Experts of a small language model: width 160.
Below are experts of layer 9 (counted from 0) of a mixture-of-experts language model. Rows are named router (the router's row for the expert), down (a neuron's output weights, with its number) and show model dimensions 96-127. Each number is 50 + 15 x the weight over its row's rms, rounded and kept within 0 to 99.
After each expert's rows: "comes before" lists some tokens at least twice as common just after its tokens as in all text. This comes from a sample of Wikipedia text that the model never trained on. Tokens count by the router's weight.

# expert 29
router:64 49 62 70 64 37 53 50 49 45 49 38 67 31 37 72 38 70 63 36 36 38 55 78 50 52 18 25 33 16 62 38
down0:62 68 49 29 53 55 66 33 50 45 75 42 33 71 48 38 35 44 81 38 54 68 39 41 46 35 63 43 44 16 94 66
down1:29 71 43 40 35 33 44 60 56 53 51 77 58 76 58 34 59 42 72 47 65 57 64 83 50 25 43 69 46 53 55 41
down2:45 58 30 55 59 40 37 49 44 46 61 44 40 45 52 21 85 50 24 57 81 44 54 48 35 37 57 35 51 62 71 40
down3:41 50 30 33 44 51 29 66 49 45 57 35 48 31 85 43 46 51 60 56 83 60 38 57 42 45 55 52 63 34 35 43
down4:50 34 19 45 55 60 54 65 61 42 48 93 38 38 38 77 53 52 37 48 25 59 38 45 45 39 30 35 63 66 79 23
down5:54 42 68 42 46 60 55 38 79 51 52 56 46 58 43 48 56 60 43 31 43 48 69 50 51 38 62 39 71 48 29 53
down6:03 65 64 22 41 81 76 28 58 49 38 34 55 18 65 52 44 47 49 54 51 61 40 69 60 45 54 74 58 68 53 48
down7:73 46 51 78 22 45 39 41 38 61 44 48 60 31 45 56 39 64 30 42 45 58 56 57 24 49 44 70 42 61 56 58
comes before: " |", ".", ",", "–", " March", " January"

# expert 6
router:66 54 65 58 66 34 39 45 50 51 49 35 72 37 42 62 35 61 74 35 38 33 60 71 32 54 27 25 35 28 53 37
down0:29 37 46 55 24 48 75 42 59 60 34 77 68 32 58 60 37 42 53 56 91 56 61 49 36 49 27 77 60 53 48 45
down1:52 09 44 51 23 48 51 51 60 55 65 28 39 22 25 42 38 67 60 57 56 77 52 28 59 63 73 62 51 37 35 34
down2:26 61 58 32 68 58 31 61 57 54 64 49 64 85 43 64 60 51 32 45 66 59 61 24 59 38 63 69 35 51 43 58
down3:59 45 57 49 33 78 22 30 46 45 32 43 81 71 49 24 59 60 51 69 49 20 39 49 51 73 54 73 60 71 74 47
down4:37 24 38 48 44 70 65 76 50 44 64 57 57 40 54 62 62 43 39 52 52 36 32 41 39 40 64 50 54 24 57 55
down5:56 42 48 48 76 57 31 43 42 18 52 87 64 34 50 39 38 50 53 37 41 85 63 45 53 30 58 38 31 59 48 52
down6:65 00 66 42 38 65 62 39 49 60 36 46 39 61 58 36 47 68 56 48 53 63 41 89 53 53 46 39 32 26 41 58
down7:99 27 41 42 24 50 45 47 53 80 51 65 50 65 51 68 50 29 31 53 64 45 24 65 55 51 53 30 34 31 45 51
comes before: " |", " |\n", "|", " |\n\n", " not", "}"

# expert 24
router:68 55 67 57 68 33 40 45 53 54 49 38 75 41 41 61 36 60 75 39 36 33 60 70 31 52 24 26 32 25 51 36
down0:53 48 49 59 36 72 61 40 38 37 35 37 31 78 68 07 64 39 42 45 33 62 56 41 35 16 22 47 66 58 28 62
down1:45 41 29 48 29 50 34 54 73 45 36 49 48 40 46 60 52 45 07 42 37 20 20 71 42 25 65 52 48 53 51 51
down2:45 45 51 59 65 37 67 71 39 56 50 28 26 58 53 61 45 66 36 32 72 15 51 35 44 53 51 37 57 63 36 52
down3:69 53 56 51 18 62 65 44 64 36 66 81 29 48 35 41 53 46 37 38 65 43 91 63 29 43 68 59 25 39 70 45
down4:36 66 50 42 30 74 36 20 45 53 43 48 44 71 49 23 58 65 58 68 57 54 46 53 30 43 39 44 62 56 31 23
down5:39 58 58 60 52 57 28 57 83 28 41 28 25 66 74 50 33 70 21 37 51 53 57 49 62 61 39 47 46 25 68 72
down6:59 38 50 51 27 51 44 41 57 76 28 55 44 42 34 51 57 37 54 37 62 26 55 45 62 62 55 53 43 44 58 31
down7:16 26 70 74 50 66 41 65 65 46 47 21 73 57 49 55 50 36 64 60 47 58 40 36 20 53 77 84 63 44 49 27
comes before: " |", "3", "4", "-", "0", "5"

# expert 7
router:63 54 67 59 67 35 43 44 49 54 43 35 74 38 45 60 35 59 70 38 39 29 60 71 34 56 30 25 35 26 53 39
down0:80 51 41 43 27 47 55 19 40 54 52 72 33 39 52 51 38 49 60 49 47 77 74 56 64 34 69 62 64 64 38 55
down1:25 66 37 58 58 47 59 55 31 55 45 68 62 67 73 47 56 55 59 43 50 61 26 41 73 30 74 79 41 54 56 76
down2:32 36 63 45 44 29 52 63 21 65 64 40 24 52 44 44 17 57 60 47 44 48 18 65 40 41 58 38 63 40 61 47
down3:44 38 51 49 55 47 44 52 37 33 75 46 58 40 21 44 54 57 57 37 65 56 58 61 34 46 51 88 48 51 45 36
down4:67 50 62 43 29 37 47 88 49 45 36 57 59 68 67 37 47 30 43 51 40 67 66 64 66 44 59 72 25 55 60 38
down5:66 54 58 31 26 37 66 83 30 56 53 66 45 50 25 70 64 61 41 51 77 75 49 53 25 63 59 45 00 50 46 65
down6:54 42 65 62 28 28 55 36 44 51 40 55 61 52 66 62 47 56 60 46 63 44 44 51 35 49 17 61 66 59 51 63
down7:55 31 67 69 56 56 56 56 60 20 61 47 61 29 51 65 32 67 50 39 26 34 11 57 00 36 36 53 34 49 18 74
comes before: " the", " |", "|", "-", " a", " he"

# expert 17
router:67 57 66 58 67 34 39 41 53 52 45 35 73 41 38 58 38 60 74 32 37 31 62 69 32 55 27 24 36 26 52 36
down0:36 59 42 57 49 66 37 29 68 24 45 60 18 37 52 66 39 37 49 67 36 54 52 64 56 56 49 57 46 53 66 30
down1:43 60 51 33 45 58 45 38 43 65 29 82 38 67 63 25 44 44 35 41 38 47 65 37 67 28 55 45 54 51 52 60
down2:57 63 56 47 44 46 23 44 36 62 61 32 42 57 73 24 34 34 52 45 42 35 70 40 73 37 40 42 41 46 42 54
down3:42 34 62 72 41 60 19 38 89 66 72 54 12 32 71 55 47 34 37 54 44 61 45 59 28 31 54 83 38 38 58 49
down4:63 53 31 43 39 51 48 46 55 36 38 43 42 47 57 51 38 75 34 31 71 48 54 58 76 38 53 50 72 59 75 20
down5:65 51 37 27 50 43 35 67 37 61 50 33 85 49 39 45 29 71 62 28 54 57 48 34 60 61 61 53 63 45 69 54
down6:36 70 29 34 38 37 45 50 79 47 45 67 47 73 35 53 54 45 70 51 52 40 69 61 27 26 83 39 54 69 50 27
down7:49 72 41 62 69 52 49 69 56 24 25 15 70 46 57 59 40 43 48 25 19 11 58 51 35 52 77 51 29 50 51 73
comes before: " |", "-", "201", "202", "199", "200"

# expert 20
router:54 60 42 76 83 44 29 39 48 31 54 39 61 47 55 62 49 52 70 28 33 45 46 51 43 63 40 50 39 31 45 32
down0:64 33 35 41 55 35 36 56 40 43 38 80 29 40 40 72 60 46 55 38 77 39 62 67 20 68 57 62 72 65 76 50
down1:34 44 75 37 48 25 80 50 53 57 17 55 44 66 61 55 61 24 61 56 20 49 57 44 50 59 69 25 72 82 74 66
down2:55 42 58 48 28 39 33 51 66 53 66 64 31 33 53 31 47 62 88 63 45 46 51 46 40 49 43 49 59 50 53 55
down3:76 44 36 39 40 48 75 48 38 38 69 36 45 40 88 48 78 53 42 38 32 77 62 59 53 21 26 54 55 30 61 63
down4:50 58 52 68 67 70 70 58 48 33 27 66 54 50 58 26 16 32 36 34 39 57 31 30 57 51 54 41 51 67 46 60
down5:48 73 37 66 50 68 58 40 42 67 52 58 68 45 70 72 61 16 36 38 63 51 47 54 65 89 29 54 58 53 41 65
down6:82 62 59 20 69 46 85 50 53 66 38 61 74 15 81 48 49 32 37 34 32 42 77 61 44 51 33 45 41 60 77 62
down7:35 52 65 67 40 41 36 42 28 42 47 47 54 11 37 80 49 47 62 84 58 79 45 27 75 24 64 42 69 62 44 67
comes before: " by", " in", " to", "ed", " on", " as"

# expert 0
router:59 51 58 61 77 42 41 55 58 44 67 43 77 43 19 70 54 51 51 34 39 23 82 50 35 69 36 28 30 19 55 17
down0:31 19 24 54 41 37 57 58 25 58 55 65 47 47 59 25 74 35 33 28 57 57 48 58 59 71 38 48 37 42 42 38
down1:39 30 62 60 51 54 53 46 36 39 42 60 32 47 54 60 54 39 46 42 89 54 38 51 36 29 48 42 37 31 51 65
down2:39 63 54 69 54 52 40 59 65 38 65 68 65 52 49 51 38 54 45 48 58 58 65 42 66 58 30 36 52 65 72 61
down3:38 54 47 46 37 33 51 41 54 58 51 66 65 71 72 44 72 19 70 70 51 56 68 57 45 54 59 63 40 55 54 46
down4:58 49 28 47 63 64 64 40 35 85 46 67 61 42 38 53 58 65 51 26 65 39 38 84 25 40 78 45 79 54 38 45
down5:28 40 52 52 42 49 37 63 80 47 55 48 61 32 61 71 41 71 52 39 52 33 56 70 52 58 40 60 59 41 86 59
down6:17 67 42 55 56 47 51 65 35 37 65 43 19 48 64 56 31 46 22 44 28 40 33 34 26 62 59 66 80 60 59 42
down7:65 54 53 55 50 53 62 51 48 62 35 77 24 40 69 40 42 32 67 45 36 65 45 62 61 41 70 44 75 55 43 56
comes before: " of", " the", " to", " States", ".S", "s"

# expert 15
router:67 58 68 59 67 36 42 43 52 52 44 34 75 40 43 63 38 62 75 33 38 29 64 69 32 56 25 25 38 26 55 39
down0:44 62 68 54 72 49 85 51 42 44 52 42 40 67 13 39 49 40 63 54 57 45 50 32 33 37 34 46 27 45 45 54
down1:27 62 27 55 77 50 70 29 49 35 50 36 61 63 20 61 49 70 60 46 44 28 43 47 70 41 64 57 76 51 33 27
down2:35 30 61 56 33 59 31 59 38 26 60 52 18 83 25 54 42 44 39 53 42 62 40 45 56 30 33 63 49 72 50 43
down3:65 44 77 63 24 47 63 51 28 48 25 39 47 39 45 25 54 42 47 50 50 49 42 46 68 21 63 45 73 59 49 26
down4:51 36 25 52 38 66 72 55 25 73 56 44 59 61 51 45 34 41 67 73 48 64 78 77 47 42 41 37 38 46 22 50
down5:53 40 48 63 58 14 58 49 59 18 64 38 51 47 63 67 55 28 20 71 30 43 60 45 52 75 73 59 83 50 59 80
down6:48 43 53 51 25 38 62 59 39 53 26 42 49 47 57 42 54 42 33 43 33 36 42 96 52 55 40 38 42 52 56 34
down7:67 47 24 49 56 36 50 54 41 28 61 58 38 43 64 38 67 51 88 35 43 52 33 53 70 68 60 66 31 68 37 64
comes before: "|", " the", "-", "8", "7", "9"

# expert 30
router:66 64 73 84 76 31 62 48 56 33 52 52 78 48 36 46 26 54 52 41 22 37 54 67 38 65 32 32 52 34 38 40
down0:35 49 53 58 92 44 50 57 43 37 61 66 42 48 58 21 44 65 53 48 47 27 22 50 40 47 47 47 11 31 49 54
down1:55 44 36 44 47 77 57 51 35 63 57 38 31 50 33 47 65 43 39 61 37 50 66 56 22 23 49 50 44 37 40 52
down2:40 50 69 67 74 67 40 28 13 56 54 38 28 66 75 46 50 37 62 41 55 61 55 26 51 49 74 40 62 43 45 31
down3:48 33 38 88 40 48 47 59 64 26 39 46 53 49 53 49 52 46 32 31 34 52 70 66 66 62 62 80 34 22 39 41
down4:75 48 20 46 66 44 42 59 32 28 34 53 57 54 31 55 40 35 35 40 28 49 73 51 48 62 58 56 47 70 47 38
down5:54 47 37 69 32 58 34 41 68 42 65 65 44 63 55 62 69 77 68 57 49 57 50 52 59 32 26 76 41 71 66 55
down6:49 56 46 64 47 59 48 90 23 29 30 66 58 72 77 47 27 87 39 09 80 44 41 56 33 38 49 50 41 58 47 53
down7:34 24 32 53 44 46 42 66 52 58 55 56 54 61 36 38 59 72 36 54 63 66 51 62 21 45 36 82 42 74 55 42
comes before: " of", ",", " in", "\n", " and", " for"

# expert 14
router:65 55 61 65 69 34 41 51 51 49 48 44 76 41 42 60 37 69 74 33 36 29 63 69 37 55 24 25 43 25 57 39
down0:50 18 47 85 51 60 45 32 70 20 57 63 10 53 23 54 23 80 39 72 74 46 57 57 64 66 63 53 39 44 25 66
down1:24 52 30 65 47 45 47 33 39 45 36 58 46 76 75 52 69 67 33 40 52 80 63 50 62 52 53 74 27 33 89 32
down2:59 48 36 57 55 64 34 48 39 59 49 23 41 62 66 57 56 64 65 53 28 68 52 80 42 26 78 57 44 87 41 48
down3:64 55 55 51 45 20 58 56 29 59 70 54 52 20 31 52 39 68 47 27 47 64 35 35 71 65 59 53 56 72 64 26
down4:35 54 49 43 44 43 48 57 41 65 53 52 24 37 55 57 47 12 57 93 34 75 71 49 61 55 36 31 37 65 49 46
down5:58 43 63 79 33 57 43 37 37 48 28 68 56 39 51 50 29 42 51 47 38 36 59 39 56 62 74 50 33 67 48 58
down6:38 88 28 46 29 43 46 63 56 49 41 42 22 41 41 42 54 49 36 61 79 46 32 60 47 24 40 53 45 65 43 60
down7:78 41 71 56 53 25 56 33 67 53 57 34 57 45 68 40 65 38 64 70 52 44 66 41 23 82 56 66 50 40 61 40
comes before: ",", ".", " and", ".\n\n", " in", " were"

# expert 38
router:68 52 66 61 70 30 42 40 54 51 46 34 72 37 46 61 36 60 75 34 38 29 59 69 34 52 26 23 34 25 53 37
down0:41 71 73 37 57 44 63 38 44 41 28 53 32 52 37 38 54 00 61 53 53 70 21 46 65 37 15 63 47 33 38 44
down1:88 26 34 75 47 51 32 42 37 64 38 26 55 56 29 49 34 53 65 54 71 28 46 32 55 34 41 51 35 62 47 33
down2:59 57 37 72 51 55 36 53 37 54 51 61 44 64 52 66 59 46 52 65 53 85 50 50 55 63 47 55 54 39 44 55
down3:36 40 24 61 51 20 56 41 57 36 56 62 47 46 38 46 37 55 58 46 67 64 59 48 48 68 19 51 58 37 69 54
down4:39 21 56 54 60 53 50 61 66 49 35 47 59 54 30 41 38 30 74 48 27 70 32 52 43 43 34 59 32 26 41 61
down5:40 29 47 45 62 44 49 13 40 38 43 43 59 80 28 82 43 37 43 30 48 25 44 47 72 78 49 50 41 61 42 62
down6:36 45 63 28 59 64 40 37 89 48 64 31 59 45 21 61 51 25 38 57 16 48 48 52 82 68 42 52 72 48 50 48
down7:30 59 60 60 58 45 73 36 52 67 60 58 16 50 51 40 40 54 26 62 46 27 63 46 48 55 79 22 12 45 52 41
comes before: " |", "4", "3", "2", "5", "6"

# expert 8
router:60 65 71 50 68 58 42 52 45 17 70 31 49 41 47 61 47 72 56 56 21 39 65 61 20 60 37 34 46 56 64 40
down0:61 79 44 40 25 41 35 43 50 55 56 53 48 47 31 51 70 49 53 45 47 35 62 66 55 52 44 78 34 34 48 42
down1:33 69 31 52 52 45 45 37 44 51 73 40 23 67 54 52 42 50 50 37 25 37 55 41 63 31 54 66 78 62 40 47
down2:36 56 42 28 59 43 36 60 39 42 35 60 32 55 42 67 28 64 50 57 40 52 56 40 36 46 46 69 59 24 29 60
down3:33 43 57 62 79 58 61 63 46 56 35 44 25 62 52 46 19 60 64 37 64 57 48 45 49 56 51 63 75 76 36 73
down4:54 36 41 67 55 59 63 70 58 44 18 58 65 50 43 27 57 65 46 66 39 44 28 42 70 54 76 53 40 36 41 34
down5:45 73 55 31 50 28 56 37 26 54 13 62 32 47 61 39 31 80 74 56 38 38 63 60 62 39 43 50 58 42 56 48
down6:80 81 64 37 51 35 76 32 41 30 42 54 22 57 52 30 69 25 58 60 38 51 62 49 61 40 50 62 32 74 45 49
down7:41 50 64 67 50 64 52 26 45 55 48 46 62 45 51 45 36 35 36 29 53 54 62 56 56 49 56 52 73 18 74 42
comes before: "-", "|", " ", "–", " Team", " Date"

# expert 36
router:75 46 50 63 73 36 48 20 48 41 72 31 82 43 46 63 34 63 68 32 38 29 58 70 36 37 51 39 49 50 51 42
down0:44 60 53 55 48 46 63 40 64 57 39 53 45 68 31 31 50 34 33 24 23 55 68 34 54 49 39 69 62 10 48 23
down1:46 60 49 68 37 40 52 40 65 58 42 23 18 25 46 59 36 49 73 75 61 54 52 34 67 46 30 54 46 59 43 49
down2:57 76 38 69 20 57 34 68 47 24 69 44 46 50 48 66 49 43 47 49 39 81 60 18 57 53 49 40 21 51 55 67
down3:53 66 56 34 59 38 48 38 55 60 67 33 46 43 65 38 56 60 53 90 50 53 66 53 53 53 76 60 52 17 48 56
down4:51 56 27 32 54 65 66 31 53 45 42 63 32 50 55 50 43 35 45 46 60 37 45 47 73 13 50 72 22 49 24 59
down5:43 58 45 50 40 61 41 52 51 52 41 40 40 67 75 33 50 36 47 62 69 58 62 44 35 53 18 53 63 46 36 47
down6:18 15 61 34 47 66 23 39 55 34 36 30 57 58 39 55 44 72 66 33 26 77 39 48 32 54 54 60 35 72 31 68
down7:56 58 56 56 40 40 39 37 30 22 74 75 65 60 44 63 37 45 64 54 84 48 17 68 45 59 58 64 49 23 73 52
comes before: " |\n", " ", "\n", ")\n", " |\n\n", ")"

# expert 31
router:63 67 85 84 65 42 35 63 75 35 61 46 56 38 31 69 48 56 56 21 34 35 64 70 47 65 43 31 34 25 71 36
down0:61 73 44 70 63 30 21 72 79 50 45 61 32 54 52 38 53 59 61 52 47 44 58 43 62 23 54 74 39 52 17 32
down1:30 77 61 47 70 64 58 10 61 67 50 30 36 60 53 69 60 55 37 34 51 49 90 40 71 48 43 68 40 56 76 30
down2:54 45 37 51 61 56 58 32 22 67 56 50 69 35 50 49 49 24 58 59 16 61 49 43 50 64 62 66 84 59 76 72
down3:46 32 52 46 20 67 40 58 50 30 36 44 45 53 41 52 69 69 59 44 43 38 47 34 43 35 19 61 65 64 58 65
down4:55 57 42 75 55 46 59 48 63 41 52 39 28 58 42 50 46 51 22 57 61 53 32 59 64 96 59 34 25 50 73 35
down5:37 38 68 53 40 56 51 56 61 72 29 56 50 63 58 33 59 30 59 51 72 53 46 84 53 12 25 65 30 46 30 68
down6:92 47 62 58 45 57 75 66 62 27 41 70 71 51 29 51 41 27 26 59 69 52 79 47 38 24 52 16 62 56 42 62
down7:68 37 47 61 45 69 77 59 57 18 34 39 28 39 69 34 59 62 35 37 52 39 41 58 56 75 58 52 42 59 26 61
comes before: " the", " The", " a", "==", " He", " he"

# expert 13
router:52 62 54 64 60 37 50 37 52 41 59 45 44 26 43 38 34 55 52 58 01 29 67 56 42 52 48 35 39 44 55 30
down0:65 32 59 56 26 51 26 63 48 69 84 66 73 47 73 47 55 73 44 49 64 32 50 57 34 55 47 69 62 46 18 57
down1:56 74 43 55 57 30 66 52 56 49 88 60 22 36 54 49 65 29 44 24 12 47 52 41 54 63 09 86 68 48 52 40
down2:66 45 55 50 42 37 42 47 49 59 48 45 38 61 48 45 65 45 43 66 45 45 67 66 24 55 76 78 34 50 48 49
down3:50 66 78 52 34 62 17 77 49 75 56 40 60 64 58 29 52 77 64 72 51 58 36 49 35 81 44 34 31 56 43 64
down4:51 55 49 52 73 29 74 64 46 55 87 53 31 66 69 55 60 06 38 35 60 51 50 80 37 72 48 38 53 45 56 66
down5:52 43 54 35 58 52 36 52 40 54 41 56 75 53 70 54 48 80 46 34 39 34 70 40 73 42 54 52 49 53 34 70
down6:42 55 51 52 15 62 60 45 58 59 35 45 64 65 39 48 38 55 34 48 34 43 23 59 49 70 78 40 29 59 45 37
down7:66 63 56 30 37 50 56 65 46 39 48 37 42 48 52 31 49 79 56 52 33 78 40 50 48 55 56 57 65 41 85 43
comes before: "-", " Family", " Species", " Succeeded", " Class", " Born"

# expert 3
router:74 57 59 69 79 35 44 45 51 35 56 35 72 25 46 50 49 51 63 34 25 44 66 57 23 52 33 43 52 32 65 39
down0:48 50 35 71 44 55 66 54 49 47 67 51 68 14 61 79 41 63 56 92 27 58 64 69 48 61 59 23 35 36 45 57
down1:57 52 44 64 53 64 27 40 53 43 31 53 40 47 44 22 46 75 35 76 78 41 56 10 49 59 67 61 31 45 57 56
down2:65 56 45 39 34 70 74 36 36 47 43 51 69 38 50 20 73 62 47 52 41 28 45 41 51 40 64 64 47 38 44 63
down3:04 47 35 45 48 52 58 76 49 31 46 50 47 73 53 52 66 42 37 32 55 45 42 32 59 37 44 75 59 49 46 44
down4:46 53 32 67 54 53 46 32 62 50 48 43 69 54 77 39 55 49 37 63 76 55 66 41 19 61 53 50 32 42 64 35
down5:52 40 07 38 50 50 51 60 34 51 39 63 35 21 53 58 56 56 70 70 72 76 53 29 43 68 57 72 26 39 69 55
down6:61 62 52 36 25 72 66 61 38 55 38 23 38 72 34 36 37 48 78 64 55 64 45 67 49 72 26 39 26 53 50 36
down7:42 34 54 62 45 35 76 38 46 46 63 63 36 34 73 51 27 80 48 48 36 48 65 47 26 25 78 53 35 78 60 61
comes before: " |", " (", "\n", ",", " /", ";"

# expert 1
router:72 53 76 68 92 45 47 28 56 40 64 37 66 47 38 70 35 69 64 50 24 39 51 64 35 59 33 35 43 37 60 29
down0:52 33 22 90 66 63 30 56 19 22 65 85 17 39 37 33 60 46 58 25 46 43 58 54 21 56 45 24 85 62 61 44
down1:61 62 57 35 35 47 34 36 17 53 53 56 20 44 46 55 56 24 61 22 35 51 11 29 43 81 28 47 71 72 59 42
down2:71 66 84 43 55 45 69 66 65 60 55 43 28 39 36 76 26 74 47 77 74 36 62 42 47 63 60 52 51 58 53 61
down3:27 60 40 37 78 46 59 61 37 40 36 52 48 42 48 60 51 53 43 48 37 33 51 24 75 46 74 61 62 64 41 56
down4:59 45 52 52 52 63 55 36 48 80 72 49 44 52 37 66 50 37 47 82 67 77 33 42 25 66 62 55 38 60 45 62
down5:61 66 52 51 72 49 42 55 24 66 27 45 25 60 78 32 16 53 40 53 58 45 61 43 61 61 50 36 73 64 73 61
down6:40 62 53 38 36 49 71 57 38 67 58 38 37 42 52 34 46 58 67 52 14 83 37 70 43 51 40 48 46 56 68 43
down7:51 45 16 47 62 45 30 75 27 06 64 52 54 70 31 64 45 70 64 46 62 64 53 39 38 67 37 60 67 72 46 77
comes before: ".", "0", " |", "–", "1", "2"

# expert 18
router:65 55 66 63 71 37 43 54 51 57 49 41 77 33 41 63 44 68 71 36 33 33 54 63 39 53 31 24 41 18 69 34
down0:69 41 56 31 41 47 81 61 76 71 58 55 46 61 45 70 49 71 39 63 72 63 14 65 45 45 34 75 56 62 72 59
down1:14 62 25 55 64 49 29 61 75 32 50 42 62 58 72 46 59 72 51 60 53 57 36 46 65 66 44 81 38 65 70 57
down2:77 38 48 47 24 47 16 28 58 53 65 40 46 61 21 62 46 52 40 45 61 45 63 76 55 43 49 54 66 45 61 70
down3:60 55 53 60 42 41 49 73 35 65 59 53 26 44 36 56 65 41 34 72 68 48 72 41 28 38 66 61 64 71 22 38
down4:52 67 53 52 31 53 66 81 64 59 52 52 37 51 50 37 78 18 40 44 66 61 61 36 37 56 58 60 72 44 36 41
down5:34 29 42 53 47 76 26 70 17 53 46 69 47 52 42 56 42 42 47 43 76 68 42 62 61 57 23 53 73 59 60 46
down6:40 57 43 45 23 35 69 43 61 65 50 37 42 57 62 52 51 41 49 24 47 45 31 29 54 54 69 38 90 32 50 81
down7:57 43 50 58 40 37 59 41 33 64 30 39 62 56 32 44 01 47 12 52 35 41 56 34 46 46 58 59 41 56 68 66
comes before: " -", " –", "0", "1", "3", ":"

# expert 39
router:69 53 63 59 67 28 43 47 48 51 46 33 72 36 40 58 37 64 72 33 39 27 62 67 32 51 26 22 31 27 58 35
down0:32 46 54 27 71 49 35 47 54 60 50 16 21 55 55 55 73 57 66 60 42 37 61 53 79 58 58 39 39 58 46 59
down1:44 27 58 47 51 45 34 69 53 35 65 28 51 51 72 40 49 40 54 69 49 60 49 31 57 27 52 49 71 56 51 56
down2:42 68 62 28 52 82 59 08 46 44 64 24 47 77 51 37 31 44 63 54 43 48 43 55 44 48 41 51 46 47 56 56
down3:55 42 77 34 33 45 57 69 55 73 14 33 19 32 56 39 37 32 50 69 64 20 42 69 39 35 59 49 47 67 39 56
down4:53 96 61 49 49 04 57 66 68 65 78 70 24 51 58 41 52 46 46 69 54 34 51 15 48 54 55 59 67 29 45 61
down5:73 68 54 28 50 62 59 52 44 51 57 42 56 39 66 57 67 34 27 60 55 53 70 68 57 45 69 54 45 50 43 62
down6:61 54 14 57 41 54 42 52 38 19 61 61 49 36 58 67 49 62 68 32 60 60 26 52 66 66 71 32 70 32 42 52
down7:28 31 27 52 42 38 38 34 59 60 40 54 69 53 57 47 42 77 47 99 52 64 48 53 47 55 24 66 42 72 62 54
comes before: ";", ",", ".", "–", "'s", "),"

# expert 12
router:62 58 68 80 73 42 49 53 59 43 53 40 77 24 40 50 37 59 66 40 33 36 71 62 30 67 49 34 40 30 49 36
down0:38 73 35 61 37 69 52 65 20 17 50 56 40 54 62 56 61 61 24 11 47 40 44 31 57 64 44 58 35 31 38 37
down1:75 44 48 49 62 49 62 60 56 42 41 32 37 58 41 70 47 68 46 85 36 41 49 32 52 58 72 55 10 56 82 25
down2:37 49 46 39 72 42 54 67 57 51 42 63 49 46 38 29 29 52 46 69 73 55 53 53 36 45 39 49 48 31 53 48
down3:68 75 54 45 53 36 51 64 66 56 49 73 60 72 39 27 37 26 54 50 83 66 58 31 48 64 53 74 63 33 43 64
down4:45 43 41 32 35 44 62 55 61 13 58 16 28 52 64 47 39 29 35 39 60 43 78 58 33 48 42 53 62 36 23 48
down5:34 45 81 50 31 48 52 56 53 60 29 33 61 82 70 39 56 37 35 53 77 56 60 71 52 42 58 45 76 54 44 64
down6:27 17 66 41 67 65 61 63 62 40 49 28 44 56 58 44 34 69 40 45 68 61 47 63 70 44 44 48 26 76 41 35
down7:61 67 42 58 32 51 70 56 59 35 53 38 39 65 59 36 57 67 27 43 55 62 47 25 45 26 49 73 36 57 71 31
comes before: " ", " —", " N", " S", " T", " A"

# expert 35
router:59 43 86 79 65 23 44 40 60 43 68 24 69 23 22 70 40 66 55 37 35 43 72 42 30 76 50 47 46 59 69 48
down0:67 39 30 53 42 46 31 43 58 66 51 65 59 29 75 39 35 38 47 62 46 71 54 27 67 51 61 60 50 70 44 53
down1:57 36 58 50 56 52 41 59 64 36 20 52 48 59 51 57 51 62 22 53 43 22 40 49 39 37 49 71 55 54 43 48
down2:50 38 50 58 55 35 35 66 42 61 40 33 61 10 43 24 56 44 56 57 31 73 58 46 25 45 55 64 51 59 67 62
down3:29 48 32 52 54 65 43 76 45 53 32 72 49 78 52 52 33 26 46 54 55 78 42 38 62 28 73 66 66 49 42 51
down4:35 54 58 38 18 57 61 79 47 40 68 68 38 69 34 52 56 25 49 72 47 37 23 57 55 47 32 64 57 40 40 38
down5:57 51 61 54 77 42 58 67 68 32 24 50 33 52 46 67 72 31 56 61 47 22 55 44 56 57 63 58 60 51 47 65
down6:74 50 55 52 79 51 23 23 32 48 32 53 31 40 43 38 55 57 46 39 27 46 26 30 49 56 63 46 60 55 20 41
down7:73 45 59 48 36 43 46 48 52 52 37 45 39 49 59 36 53 69 73 65 59 47 50 25 49 52 58 38 64 42 42 48
comes before: " ", " age", ":", " population", "0", " average"